Weights of a small mixture-of-experts language model, trained from scratch on English Wikipedia: 240 SwiGLU neurons an expert.
Below are experts of layer 2 (counted from 0) of a mixture-of-experts language model. Rows are named router (the router's row for the expert), gate (a neuron's input weights, with its number), up (a neuron's input weights, with its number) and show model dimensions 192-287. Each number is 50 + 10 x the weight over its row's rms, rounded and kept within 0 to 99.
After each expert's rows: "gets" lists some tokens that make up at least twice as much of what it gets as of all text; "mostly gets" lists some tokens that are sent to it at least half of the time. This comes from a sample of Wikipedia text that the model never trained on. Tokens count by the router's weight.

# expert 0
router:57 72 51 58 43 47 42 38 54 66 43 57 49 35 51 34 41 53 40 43 36 46 56 64 50 48 46 45 52 65 52 42 38 36 43 44 48 41 28 45 62 50 69 31 63 39 40 50 66 45 34 37 45 51 29 48 43 58 57 56 46 56 30 57 63 41 61 53 43 43 50 24 57 49 30 39 50 56 56 44 58 47 52 50 65 55 51 44 54 51 54 54 37 57 33 55
gate0:53 56 60 50 49 54 30 51 38 23 50 55 32 41 42 58 51 42 29 48 69 56 56 62 58 49 55 38 30 45 59 55 16 47 53 49 73 52 54 55 38 62 65 47 59 25 48 58 57 58 67 63 47 47 46 22 60 45 37 69 51 37 42 47 73 68 59 43 49 39 55 41 52 59 45 38 53 45 53 59 51 50 49 46 56 46 62 56 42 51 36 43 39 55 45 57
up0:49 41 52 57 50 60 32 60 40 29 47 56 38 47 49 56 52 33 29 59 63 47 38 63 46 46 60 40 38 41 49 45 28 50 62 63 70 54 61 42 35 66 56 50 60 36 45 62 58 62 76 63 39 51 46 35 50 55 46 60 49 40 42 60 66 61 56 50 66 48 45 40 38 55 50 53 44 47 43 69 47 46 60 41 53 47 49 52 42 60 37 43 33 49 39 65
gate1:59 53 28 50 56 40 63 41 46 70 49 43 46 44 62 43 46 47 52 44 55 57 49 55 52 50 58 53 53 51 60 61 58 28 37 28 60 34 24 40 46 44 59 48 37 41 43 46 47 49 49 52 67 60 46 66 28 52 57 51 65 36 51 39 40 51 46 48 49 62 61 63 44 43 54 49 58 47 41 65 50 48 44 35 47 43 47 46 60 45 44 54 42 62 65 58
up1:52 35 69 34 49 41 47 44 53 46 53 53 59 64 42 35 50 59 56 40 43 47 51 47 29 37 61 56 61 55 62 54 50 62 57 64 41 61 49 30 60 48 52 42 69 48 48 42 47 61 36 54 36 27 52 70 74 36 52 50 60 54 50 54 46 37 48 57 43 31 54 47 47 45 23 46 63 61 40 39 53 53 56 40 23 55 55 78 54 47 32 36 66 50 60 46
gate2:64 53 40 62 59 49 49 40 59 69 40 51 53 58 38 37 49 38 42 60 56 39 38 51 65 52 48 53 61 44 48 39 57 35 44 43 48 68 43 42 53 44 61 43 51 32 49 63 71 41 50 41 38 65 51 60 58 47 47 50 54 29 49 48 51 41 52 44 39 56 46 48 58 50 49 50 37 55 58 58 34 47 63 53 55 65 49 31 52 45 36 52 37 63 49 48
up2:49 44 49 64 70 50 40 38 48 63 36 53 58 59 48 38 45 42 54 54 45 37 41 41 69 51 50 50 65 54 45 45 46 48 52 50 53 67 55 40 52 44 63 35 49 33 50 64 68 41 49 48 35 59 48 48 63 49 37 50 58 34 47 35 49 41 53 44 36 59 52 58 47 53 46 50 48 55 69 52 31 53 61 53 56 60 42 34 50 41 38 45 32 51 49 37
gate3:48 40 63 49 52 48 47 31 53 47 53 49 50 47 42 56 31 51 43 53 50 47 65 62 67 51 57 43 62 57 41 43 61 52 54 56 42 65 41 46 47 67 73 48 53 59 61 54 44 50 44 49 75 51 35 52 61 45 40 50 50 63 65 44 44 56 49 47 35 47 51 53 67 62 58 57 58 32 52 50 44 58 39 51 68 45 58 57 36 38 44 45 31 30 54 49
up3:54 47 54 52 56 49 28 39 45 57 64 48 54 70 53 55 32 65 57 37 63 51 42 43 29 49 50 48 53 57 41 42 48 38 34 42 34 59 53 33 58 52 45 48 37 46 52 44 42 42 48 43 52 49 53 56 48 34 47 45 58 55 45 51 54 53 56 49 41 59 33 49 44 50 34 44 48 61 63 52 64 48 55 46 53 51 48 44 40 47 45 56 36 42 45 42
gate4:41 48 36 50 39 51 43 52 43 47 57 60 44 60 39 62 44 70 54 31 55 51 46 71 48 55 52 53 50 62 52 49 79 48 49 68 36 48 38 75 47 52 61 43 39 32 44 37 49 50 54 49 27 64 59 38 46 46 57 41 54 61 40 57 60 61 53 41 34 16 71 37 74 46 57 58 68 49 57 53 38 51 58 60 55 50 44 53 47 61 48 69 63 62 56 49
up4:49 46 60 43 49 53 63 43 51 56 43 35 56 39 57 40 61 41 47 70 51 28 51 29 51 41 52 50 64 53 41 61 29 49 53 39 51 68 65 21 42 36 43 60 42 68 58 61 49 37 45 59 69 34 49 55 52 52 42 54 48 49 54 41 62 35 40 58 44 67 41 52 26 59 45 49 31 64 50 54 65 48 43 37 38 50 63 43 51 41 45 51 42 39 59 47
gets: "was ", "is ", "s ", "ed ", "ing ", "es "
mostly gets: "were ", "was ", "had ", "have ", "has ", "they "

# expert 4
router:38 47 68 63 42 40 51 49 61 49 53 55 54 44 59 40 47 54 65 47 46 54 54 54 55 49 73 69 38 67 42 63 50 44 61 42 51 47 58 57 69 46 58 49 51 52 56 63 50 43 47 48 30 55 50 34 43 48 82 59 57 53 47 66 49 41 38 50 64 38 39 55 57 44 33 54 63 36 53 53 41 38 46 27 52 53 39 36 51 66 61 30 46 32 40 29
gate0:36 52 52 55 39 59 48 59 47 65 56 47 54 51 57 62 48 60 58 63 48 44 56 31 57 41 69 39 56 54 56 56 43 65 52 44 58 67 42 57 43 49 64 63 33 47 70 38 58 46 47 67 53 55 56 49 38 49 50 41 70 38 65 75 58 34 63 56 39 33 73 52 56 55 32 41 59 33 61 44 60 40 55 49 53 55 48 36 56 41 46 65 81 54 53 43
up0:56 60 62 51 56 47 32 43 45 70 24 52 52 43 47 34 57 69 39 46 56 41 54 42 44 61 55 44 60 56 52 64 49 41 54 63 52 38 59 53 33 37 61 41 48 59 45 36 57 60 45 43 39 38 23 58 41 33 20 57 60 33 42 51 47 58 44 45 63 40 24 38 61 66 72 60 39 50 54 65 50 66 70 47 60 47 45 51 58 51 61 49 45 46 36 36
gate1:45 34 39 46 53 48 44 63 41 52 50 53 39 45 69 59 47 37 40 64 49 41 38 27 39 35 66 44 52 42 63 74 48 42 62 40 61 59 51 37 57 50 40 37 39 58 51 39 57 68 41 45 41 53 62 50 45 40 51 74 53 57 63 49 54 26 57 43 59 59 40 52 37 47 35 47 56 51 62 43 59 43 51 44 46 46 61 69 41 41 45 62 51 51 59 51
up1:58 61 63 47 72 57 49 44 57 40 49 46 41 50 34 37 66 45 48 27 41 47 78 55 57 45 51 42 36 50 44 20 51 48 42 53 47 50 37 44 42 36 47 56 56 46 43 49 42 34 53 43 37 43 41 46 60 65 63 28 35 50 42 52 46 67 38 47 63 39 76 58 37 56 57 61 44 59 45 61 43 60 52 59 60 34 55 43 53 56 50 25 48 55 42 76
gate2:31 36 61 37 52 38 55 75 57 57 47 47 41 44 53 54 49 50 47 52 70 52 49 59 63 44 59 73 57 50 30 55 52 42 57 47 42 55 61 59 54 40 57 54 44 58 41 42 39 53 48 38 46 49 63 46 39 63 56 45 52 54 62 36 51 50 36 71 59 61 62 45 43 37 36 60 33 42 40 37 66 69 32 31 58 55 33 53 61 59 65 52 40 45 54 44
up2:55 53 49 66 49 56 50 34 47 52 54 52 41 49 41 54 64 54 59 44 47 58 42 46 27 56 33 30 40 48 67 54 41 57 33 38 47 51 50 47 48 64 32 52 54 45 54 60 54 42 51 62 69 44 43 61 56 43 59 52 42 56 40 55 60 52 59 53 30 40 44 55 63 52 69 44 65 69 62 58 38 42 58 76 51 40 64 56 45 41 60 50 53 52 65 44
gate3:65 48 39 42 41 45 48 54 54 59 48 57 60 52 72 66 61 53 50 44 54 67 47 52 28 44 52 54 45 50 46 33 38 35 55 47 63 46 50 49 41 47 48 51 42 50 54 60 45 40 46 58 61 50 47 38 42 44 55 45 49 46 49 53 36 49 38 66 53 40 44 49 56 51 65 49 40 31 70 67 42 60 33 30 68 43 63 48 42 51 54 45 47 26 41 41
up3:29 43 66 67 82 40 42 31 48 43 47 34 38 49 41 49 48 48 61 38 42 54 58 48 55 61 53 49 56 41 46 55 68 44 52 57 47 46 53 56 54 63 51 52 50 40 61 48 60 57 54 47 38 58 47 58 60 58 46 53 50 60 56 49 58 54 56 46 42 52 43 43 46 64 34 44 51 72 41 33 55 36 65 66 39 46 44 46 53 41 43 57 58 70 47 41
gate4:60 55 57 53 50 52 57 58 41 64 45 23 65 69 58 54 28 43 63 53 54 67 54 47 54 63 38 44 52 36 48 53 53 54 49 51 62 56 65 43 34 41 58 37 57 32 43 66 58 69 50 56 55 54 47 46 45 49 51 33 40 53 46 48 39 49 55 66 47 53 33 45 63 53 48 62 53 37 40 38 60 40 41 59 58 56 52 55 48 37 68 36 63 38 65 55
up4:44 55 56 47 65 48 50 45 58 57 54 47 34 41 33 48 44 58 50 46 38 64 66 60 58 38 42 36 69 65 39 47 52 43 56 59 45 57 52 51 45 45 42 39 48 50 31 63 22 48 43 48 42 50 43 57 53 51 68 56 26 72 49 45 41 58 48 61 54 39 45 52 54 33 57 49 59 44 41 52 50 41 36 44 41 40 41 57 42 58 45 51 42 57 65 47
gets: "|", "==", "===", "\"", ")", "== "
mostly gets: "|", "==", "\"", "===", "== ", "=== "

# expert 1
router:60 51 55 59 42 55 61 50 38 52 40 55 75 35 79 37 38 40 47 30 41 51 57 80 51 50 55 61 50 58 44 52 49 27 43 48 46 38 48 41 50 46 39 28 66 48 54 46 58 57 47 63 47 44 38 42 48 43 62 55 45 58 40 50 49 44 45 59 40 43 51 50 63 42 51 48 53 47 65 50 38 62 36 50 56 53 31 30 52 50 61 51 54 39 47 43
gate0:57 44 45 36 62 76 38 67 52 48 55 48 56 56 42 55 54 49 45 59 52 39 39 57 51 47 53 38 52 66 40 41 45 61 36 57 42 52 38 46 45 64 65 45 55 58 43 57 40 45 46 54 46 56 54 56 66 47 54 57 56 58 61 35 52 36 43 32 57 64 57 63 52 56 55 53 47 50 49 39 62 51 58 55 39 50 32 61 29 44 34 60 30 61 43 56
up0:40 60 40 67 51 44 44 54 54 62 50 63 61 50 66 38 46 53 52 39 40 56 60 79 41 56 61 52 51 43 39 56 53 43 65 53 52 43 52 39 46 44 44 38 50 54 49 57 59 56 64 49 49 56 40 52 44 68 50 62 47 57 34 40 31 61 58 58 45 56 51 40 56 54 40 33 43 44 46 50 32 65 34 56 65 54 49 34 67 45 51 47 52 32 58 44
gate1:57 60 56 45 55 47 68 51 61 52 31 46 44 47 42 52 53 40 38 52 35 45 58 37 45 37 37 58 44 70 51 40 56 46 56 60 54 74 71 30 35 45 39 45 46 55 56 58 68 52 54 46 70 73 39 63 53 57 64 60 57 44 57 60 51 56 59 40 58 47 60 50 51 48 44 53 46 33 56 47 39 52 36 39 44 42 53 24 59 46 60 46 57 44 69 54
up1:30 45 50 45 51 44 16 58 58 40 71 47 65 52 52 55 46 60 61 48 57 43 42 45 60 48 56 46 51 30 51 51 43 45 47 50 55 37 30 75 66 54 62 42 43 52 37 51 36 48 48 62 45 28 63 53 43 36 34 26 32 61 54 63 45 47 47 63 41 61 41 35 48 64 42 48 50 67 48 62 61 41 58 67 63 49 38 59 45 53 53 44 34 42 27 49
gate2:47 27 50 67 49 62 49 51 44 59 60 42 57 45 65 59 56 44 51 31 45 49 65 52 29 66 55 58 52 46 43 24 31 47 56 61 22 56 39 57 59 43 34 49 51 55 74 54 60 44 59 48 51 51 36 47 54 56 50 53 51 55 59 54 49 70 63 55 50 56 55 53 25 58 55 24 51 37 72 58 40 48 57 49 40 49 56 36 66 51 37 63 49 49 53 60
up2:55 67 48 73 43 46 53 44 50 50 52 35 60 57 77 52 56 44 49 38 44 58 55 79 67 54 49 50 55 47 57 52 46 52 50 65 44 47 44 54 52 61 57 42 62 52 80 34 56 46 49 73 46 55 35 46 63 57 59 43 47 68 54 44 48 58 56 59 63 51 44 61 45 60 37 37 58 41 69 53 55 65 57 53 39 33 63 51 56 55 41 50 63 67 51 49
gate3:68 42 55 45 42 44 43 68 64 36 62 52 45 57 51 56 47 50 47 42 44 61 45 47 57 09 48 53 32 42 50 61 46 54 44 50 58 44 23 26 55 42 46 61 52 46 43 52 47 49 65 52 62 50 58 49 37 38 45 61 47 65 35 44 41 44 54 57 54 49 62 64 62 42 35 43 38 52 71 53 60 37 54 52 51 39 35 46 40 47 51 59 45 46 55 62
up3:63 32 41 55 49 48 47 47 74 44 59 48 48 49 35 52 44 47 51 44 51 50 35 37 53 48 41 48 37 32 63 47 35 54 35 44 43 34 60 40 57 37 46 38 33 39 49 51 46 59 61 29 60 37 56 58 39 78 39 37 67 45 40 43 42 61 53 43 30 51 42 41 55 55 61 61 59 56 51 39 50 44 51 67 66 54 39 31 72 49 58 58 44 51 63 69
gate4:64 37 61 49 61 43 47 64 54 38 41 56 63 51 56 47 70 46 66 42 61 36 61 64 50 47 45 61 41 47 63 41 57 49 55 47 46 32 53 37 48 29 47 49 43 60 51 54 46 58 39 39 54 31 50 56 51 64 57 68 37 59 47 31 38 40 50 55 43 62 40 54 59 54 51 52 46 29 54 58 42 41 38 51 52 48 46 44 58 53 61 63 38 50 49 61
up4:58 35 55 52 59 36 45 59 50 39 38 61 67 51 63 45 66 57 64 48 61 43 62 61 35 51 47 56 34 37 63 45 51 42 54 53 32 25 46 36 41 36 45 44 49 63 52 45 44 53 42 41 60 34 49 54 51 48 54 66 34 51 60 32 37 40 52 52 62 59 51 62 60 57 50 52 46 41 52 57 46 46 40 39 48 53 48 53 57 43 60 69 38 48 45 53
gets: "201", "200", "199", "re", "202", "198"
mostly gets: "201", "196", "198", "200", "195", "197"

# expert 3
router:41 57 45 55 49 52 64 49 58 46 27 57 67 31 58 44 40 38 36 39 44 76 48 63 47 53 44 50 43 69 47 50 59 47 58 40 46 45 52 57 50 52 50 27 63 47 48 69 57 36 49 40 58 45 41 58 58 47 50 48 58 61 56 53 66 34 62 69 29 47 44 38 56 50 39 31 58 57 43 53 54 57 48 49 66 64 52 42 53 53 51 31 41 52 42 60
gate0:52 41 56 54 23 57 46 53 40 46 54 50 47 52 55 70 65 43 43 41 53 45 54 46 40 44 69 33 45 49 53 37 51 49 62 23 46 64 54 64 49 47 44 54 38 59 45 60 63 53 42 52 58 38 39 73 46 51 53 51 33 52 48 49 55 50 52 49 41 57 47 46 48 48 52 71 43 61 46 50 55 40 51 72 58 40 73 55 50 49 54 59 58 47 40 54
up0:58 64 41 47 49 43 73 53 57 54 60 42 56 44 51 29 37 62 53 45 39 59 52 38 50 45 36 54 46 53 48 60 60 41 38 58 34 25 49 16 41 54 64 49 52 47 50 61 42 49 63 44 37 54 51 39 49 51 49 41 67 45 38 52 44 56 38 42 48 43 44 52 51 52 47 38 57 48 55 61 47 61 44 38 42 43 43 47 46 55 40 50 42 58 52 54
gate1:63 58 37 46 40 47 62 56 56 46 20 60 43 37 63 54 56 44 36 37 38 47 51 48 44 59 56 56 38 50 50 60 64 44 48 48 54 47 39 61 63 37 52 58 53 63 59 61 48 53 28 51 63 53 67 45 55 39 68 49 37 48 53 51 58 44 50 40 62 44 79 28 35 54 14 55 48 70 53 54 64 58 71 53 40 37 46 57 49 63 44 51 65 52 44 47
up1:36 36 50 50 53 47 46 66 59 63 31 30 53 64 34 58 49 42 54 50 75 48 54 60 30 44 29 61 51 60 49 52 39 35 43 40 55 58 49 55 56 53 38 65 51 42 59 52 56 59 51 41 55 54 54 56 64 51 51 56 56 37 62 50 50 47 50 55 37 44 51 52 60 27 50 63 57 44 49 68 49 55 44 53 60 55 40 43 50 55 49 50 37 56 38 43
gate2:49 45 44 42 39 43 51 41 49 51 47 63 41 43 57 43 45 50 50 50 57 67 61 37 44 52 46 37 32 62 62 40 52 51 48 43 53 44 66 43 54 36 47 43 43 49 54 52 48 61 65 39 50 53 45 71 46 52 36 41 49 45 56 60 53 47 57 68 50 23 67 46 33 43 57 49 42 64 40 57 51 39 37 36 44 43 57 47 51 57 57 64 48 41 60 46
up2:59 59 50 49 44 59 26 40 48 51 53 48 30 68 42 32 49 67 35 54 49 40 56 53 56 71 50 50 44 59 58 55 37 46 46 55 58 44 42 46 59 44 53 62 45 43 62 55 45 53 64 44 48 66 46 46 48 53 42 55 45 39 45 56 41 50 56 48 41 44 63 55 21 55 42 50 52 51 16 40 35 44 46 59 53 56 53 39 40 47 47 52 58 35 60 57
gate3:52 25 69 45 54 45 54 65 53 36 53 50 28 56 34 40 44 50 43 41 38 59 57 40 47 70 52 63 54 57 44 51 43 57 32 48 60 64 46 58 37 52 47 58 48 51 67 54 74 42 56 28 53 50 61 43 47 46 41 47 46 35 60 50 52 34 38 58 59 35 50 34 45 50 58 49 47 53 54 60 49 30 42 45 39 32 53 46 50 65 33 41 40 60 49 43
up3:57 29 54 57 56 54 57 61 50 48 48 49 23 52 34 27 59 55 58 41 42 57 57 45 39 80 41 64 66 57 42 43 53 48 41 43 66 68 51 54 45 47 44 50 61 51 69 49 68 57 58 47 54 51 67 60 58 52 35 53 49 47 62 55 51 49 52 64 68 43 62 36 46 50 52 36 53 40 51 54 47 41 44 48 39 28 48 45 55 64 49 38 41 70 46 49
gate4:50 33 68 54 42 53 60 34 39 42 49 39 52 57 54 47 57 34 41 43 70 56 54 52 56 32 43 63 52 69 50 49 38 52 62 60 63 64 36 57 35 62 48 49 49 34 42 36 54 49 58 73 71 51 48 45 59 42 55 43 38 57 49 57 29 49 52 49 44 54 56 47 37 36 68 49 62 38 51 53 40 55 31 54 43 44 43 54 47 51 57 59 68 52 41 31
up4:48 44 50 52 44 62 51 49 48 56 65 58 46 60 56 55 28 80 65 51 44 50 44 48 49 63 35 48 48 52 47 52 47 52 50 46 56 36 52 38 53 43 54 60 45 58 49 42 46 52 31 39 47 55 67 81 41 28 69 44 60 52 50 54 54 53 51 59 54 44 65 53 53 43 53 60 49 49 60 39 47 35 48 50 52 54 79 30 55 43 33 45 41 48 73 64
gets: "| ", ".", ". ", "; ", "-", "'"
mostly gets: "%; ", "| ", "; ", ".", "\\", "frac"

# expert 2
router:40 51 45 52 46 51 50 45 69 52 59 70 50 43 54 40 41 50 43 44 58 63 60 64 61 66 58 62 66 51 56 57 55 36 46 34 51 61 49 65 37 39 50 51 61 52 32 42 41 44 43 58 43 51 44 64 34 53 62 51 47 54 54 42 62 46 23 74 52 60 33 26 55 47 53 51 61 40 31 50 42 53 43 47 53 63 47 53 42 55 69 42 41 44 43 48
gate0:63 64 39 49 37 26 53 56 31 60 51 67 59 63 49 42 54 49 44 46 42 50 51 35 57 69 71 45 57 37 58 57 34 70 44 71 59 47 46 49 48 70 59 60 36 64 59 51 57 72 46 46 25 42 53 43 52 37 51 49 48 38 67 45 49 59 53 58 37 41 47 57 43 52 44 39 68 47 39 54 64 28 56 44 46 41 57 46 55 62 65 53 55 55 49 32
up0:62 64 61 62 35 42 56 39 36 60 60 59 64 57 43 43 57 48 21 49 38 44 58 37 44 63 46 52 48 53 69 48 31 57 50 48 56 61 43 51 36 66 42 58 37 47 52 58 42 55 60 33 33 55 62 59 49 60 54 47 50 34 54 35 29 45 54 59 35 41 66 24 50 49 40 43 52 39 57 36 55 33 59 42 55 37 63 35 59 52 53 54 41 60 56 56
gate1:40 47 58 27 60 34 49 75 32 50 78 56 50 44 43 41 58 47 49 29 39 59 51 42 40 47 58 45 61 37 62 61 49 54 47 61 43 54 65 60 38 23 46 44 50 70 30 68 27 53 44 59 37 51 54 51 40 55 60 46 60 70 65 42 39 40 61 55 44 32 63 56 42 52 39 62 40 44 49 48 47 61 51 47 72 51 63 38 58 52 52 51 44 42 50 54
up1:38 37 56 38 51 47 36 53 48 57 60 52 64 45 54 48 58 51 60 51 46 47 41 45 56 46 65 69 59 48 61 35 54 60 41 70 19 52 56 54 38 42 61 38 59 69 27 53 53 62 42 56 41 55 49 59 43 36 56 59 56 56 45 38 51 63 65 60 55 37 61 64 60 47 51 44 40 42 57 62 48 65 48 44 47 57 48 48 56 57 65 50 55 45 43 56
gate2:34 41 64 60 39 64 57 64 65 38 44 44 58 38 59 36 39 41 54 72 49 62 51 42 61 54 53 38 54 50 52 50 50 62 49 56 54 51 31 45 47 47 71 60 52 68 37 39 58 38 56 52 44 42 53 48 51 54 43 35 55 49 51 55 55 47 48 75 73 63 57 60 46 44 36 59 48 67 51 36 40 67 48 44 40 45 41 50 30 50 59 54 47 55 52 57
up2:45 28 50 54 48 58 46 52 59 58 61 65 56 45 59 53 32 56 55 66 56 40 54 46 53 55 53 41 42 36 50 64 49 66 61 64 47 51 41 44 56 44 74 66 47 60 29 47 64 32 48 60 46 67 48 51 50 41 39 62 24 37 51 61 45 55 61 63 52 60 62 61 47 53 59 49 55 48 52 44 33 60 42 52 47 44 39 37 35 35 49 48 43 56 30 55
gate3:57 55 47 52 38 45 37 54 38 55 52 48 54 46 49 60 51 53 49 50 51 54 23 40 38 41 42 44 61 76 47 46 55 30 42 50 38 67 46 44 50 42 51 48 66 45 43 61 57 33 39 57 29 58 57 45 47 56 51 65 23 37 56 43 57 46 53 61 43 36 46 45 51 78 54 51 43 45 49 70 44 50 63 28 58 50 45 68 60 61 56 53 48 58 46 63
up3:45 36 60 57 50 44 62 59 64 50 51 57 54 62 49 43 44 48 45 49 50 54 65 74 53 51 45 56 46 34 38 61 55 59 45 47 58 44 54 46 64 82 62 43 35 60 49 32 44 75 63 54 67 45 46 35 50 48 31 54 65 62 38 59 34 47 54 42 64 42 60 62 37 29 57 42 58 58 37 34 59 40 43 75 61 50 45 45 53 56 49 46 52 48 35 34
gate4:53 59 48 42 33 66 58 42 41 44 42 45 47 61 48 42 68 41 47 71 42 48 56 45 58 59 43 51 35 44 57 49 37 61 51 57 55 58 39 40 59 58 39 46 55 45 63 42 49 42 38 44 49 70 42 33 49 64 53 46 44 31 42 65 30 50 51 64 79 57 41 64 51 44 43 41 37 40 44 56 49 56 50 33 54 53 52 54 49 63 48 48 48 66 71 55
up4:59 76 65 51 48 51 29 47 49 56 61 55 53 61 62 60 48 63 65 56 70 37 33 63 47 38 57 55 56 51 47 41 49 53 33 39 31 40 60 55 66 42 52 33 51 35 34 39 49 83 47 53 32 39 44 52 51 37 36 57 76 42 50 56 57 55 40 61 55 49 46 44 48 52 56 39 39 50 84 45 55 61 44 56 50 62 49 51 39 50 60 50 53 46 52 62
gets: "of ", "the ", "and ", "in ", "to ", "("
mostly gets: "and ", "(", "of ", "to ", "with ", "in "

# expert 5
router:47 46 31 62 49 52 47 21 53 73 39 51 41 47 63 54 55 34 59 50 49 53 50 48 51 67 52 59 28 45 32 57 41 51 52 63 50 41 68 48 59 48 38 40 47 53 62 61 63 49 62 34 28 49 58 47 63 51 52 57 46 59 64 69 60 44 50 46 46 36 49 61 65 30 56 47 57 46 33 67 43 39 46 53 67 45 55 46 70 60 49 56 46 45 50 47
gate0:56 41 51 62 72 54 61 59 30 32 55 45 67 42 48 59 50 50 36 35 45 49 48 53 46 53 54 52 76 45 62 58 44 46 36 36 56 55 20 43 58 41 44 39 57 56 42 67 53 48 53 48 59 63 68 48 56 51 55 39 53 59 49 47 57 55 62 48 56 48 54 52 35 38 48 50 57 54 34 53 64 55 57 46 49 61 50 51 44 62 40 53 67 41 52 42
up0:55 43 42 67 56 51 66 44 36 44 50 51 59 34 45 54 49 49 44 41 47 54 45 60 44 50 48 62 68 58 60 35 35 44 44 35 56 57 12 55 51 41 41 48 59 64 41 67 50 52 68 49 42 56 59 46 52 51 65 44 54 57 46 43 74 64 58 47 61 49 64 48 31 39 46 51 48 54 28 51 68 48 51 45 37 51 48 47 49 54 62 47 61 42 48 40
gate1:60 48 56 58 39 52 49 40 47 67 57 57 49 58 59 60 48 43 27 47 59 54 29 52 55 56 44 61 56 45 57 38 47 42 49 55 42 59 67 53 43 42 53 60 28 42 42 48 50 66 44 53 51 52 60 48 45 42 57 33 27 48 51 61 47 37 67 38 52 53 40 68 46 41 48 51 30 54 36 44 35 42 43 41 58 40 47 58 46 58 46 50 54 50 46 44
up1:52 47 44 42 59 63 42 31 57 60 66 41 51 41 58 39 43 48 43 42 62 50 57 60 42 58 52 61 45 52 63 38 50 55 50 56 44 44 56 35 47 41 41 59 32 45 37 40 40 70 58 61 56 51 42 53 48 44 35 35 22 59 36 64 30 38 55 54 56 52 45 57 61 44 45 35 56 60 42 54 48 43 50 44 68 51 45 57 49 46 57 41 37 45 62 43
gate2:46 50 77 58 48 47 38 50 62 49 34 47 43 46 58 62 47 59 39 47 56 49 53 59 50 48 53 43 42 27 36 38 38 60 50 57 78 30 63 56 59 37 32 58 35 60 60 55 63 53 47 54 56 39 52 54 63 65 60 51 36 32 57 43 44 35 38 39 36 49 57 31 34 56 38 49 48 37 36 48 68 44 47 42 51 38 73 36 53 67 68 46 55 43 50 63
up2:52 59 78 50 47 46 39 59 68 61 44 48 46 47 57 57 35 47 45 51 49 41 53 55 51 56 47 43 42 36 53 48 41 45 55 51 66 37 43 77 53 36 39 57 37 67 70 56 63 55 57 54 59 38 56 48 61 73 56 56 37 43 51 44 43 43 48 59 32 45 42 48 44 51 57 33 51 24 44 43 57 62 43 54 47 45 61 31 60 64 67 40 39 53 48 64
gate3:60 42 58 54 51 34 22 51 36 78 49 33 59 54 51 42 58 39 57 54 55 49 46 48 55 51 56 44 58 37 59 30 38 60 52 53 54 49 53 59 44 60 38 51 50 43 52 33 61 44 54 41 64 64 52 54 68 61 49 43 55 71 46 40 42 45 66 54 47 53 45 56 39 52 48 39 49 56 38 58 52 54 43 43 62 50 36 48 65 38 45 48 63 52 55 57
up3:55 48 59 44 41 73 50 51 56 53 66 57 60 52 55 45 47 27 33 59 53 36 51 45 61 37 54 46 58 43 50 51 41 30 38 40 58 74 53 57 53 39 56 56 43 59 38 46 47 62 39 66 58 58 48 58 48 56 55 61 56 53 50 33 38 32 31 63 62 54 35 54 45 52 61 64 45 62 67 31 43 63 46 53 53 56 40 60 47 46 54 63 40 40 58 62
gate4:46 42 41 57 50 56 50 58 56 62 50 66 51 39 59 67 48 45 60 54 62 59 46 55 69 37 41 50 55 48 46 34 51 38 49 39 46 43 44 71 44 52 52 49 61 57 34 47 66 46 43 50 29 48 51 58 60 58 65 65 45 44 54 58 45 56 56 40 53 41 39 16 24 36 42 35 57 49 41 52 57 47 64 65 42 49 62 39 54 34 55 63 42 48 70 47
up4:61 62 54 31 47 55 38 47 50 40 40 37 43 59 52 26 56 40 38 58 45 52 50 52 47 54 42 42 39 37 61 54 48 49 40 41 31 55 53 37 46 60 55 46 29 55 50 59 51 51 52 39 49 52 40 59 45 59 57 53 47 48 50 48 64 40 45 56 50 43 68 73 69 56 59 59 51 49 62 64 41 53 40 45 59 52 46 51 65 54 65 43 45 35 45 45
gets: "\n", ", ", "\n\n", "- ", ". ", ") "
mostly gets: "\n", ", ", "\n\n", ") ", "- ", "), "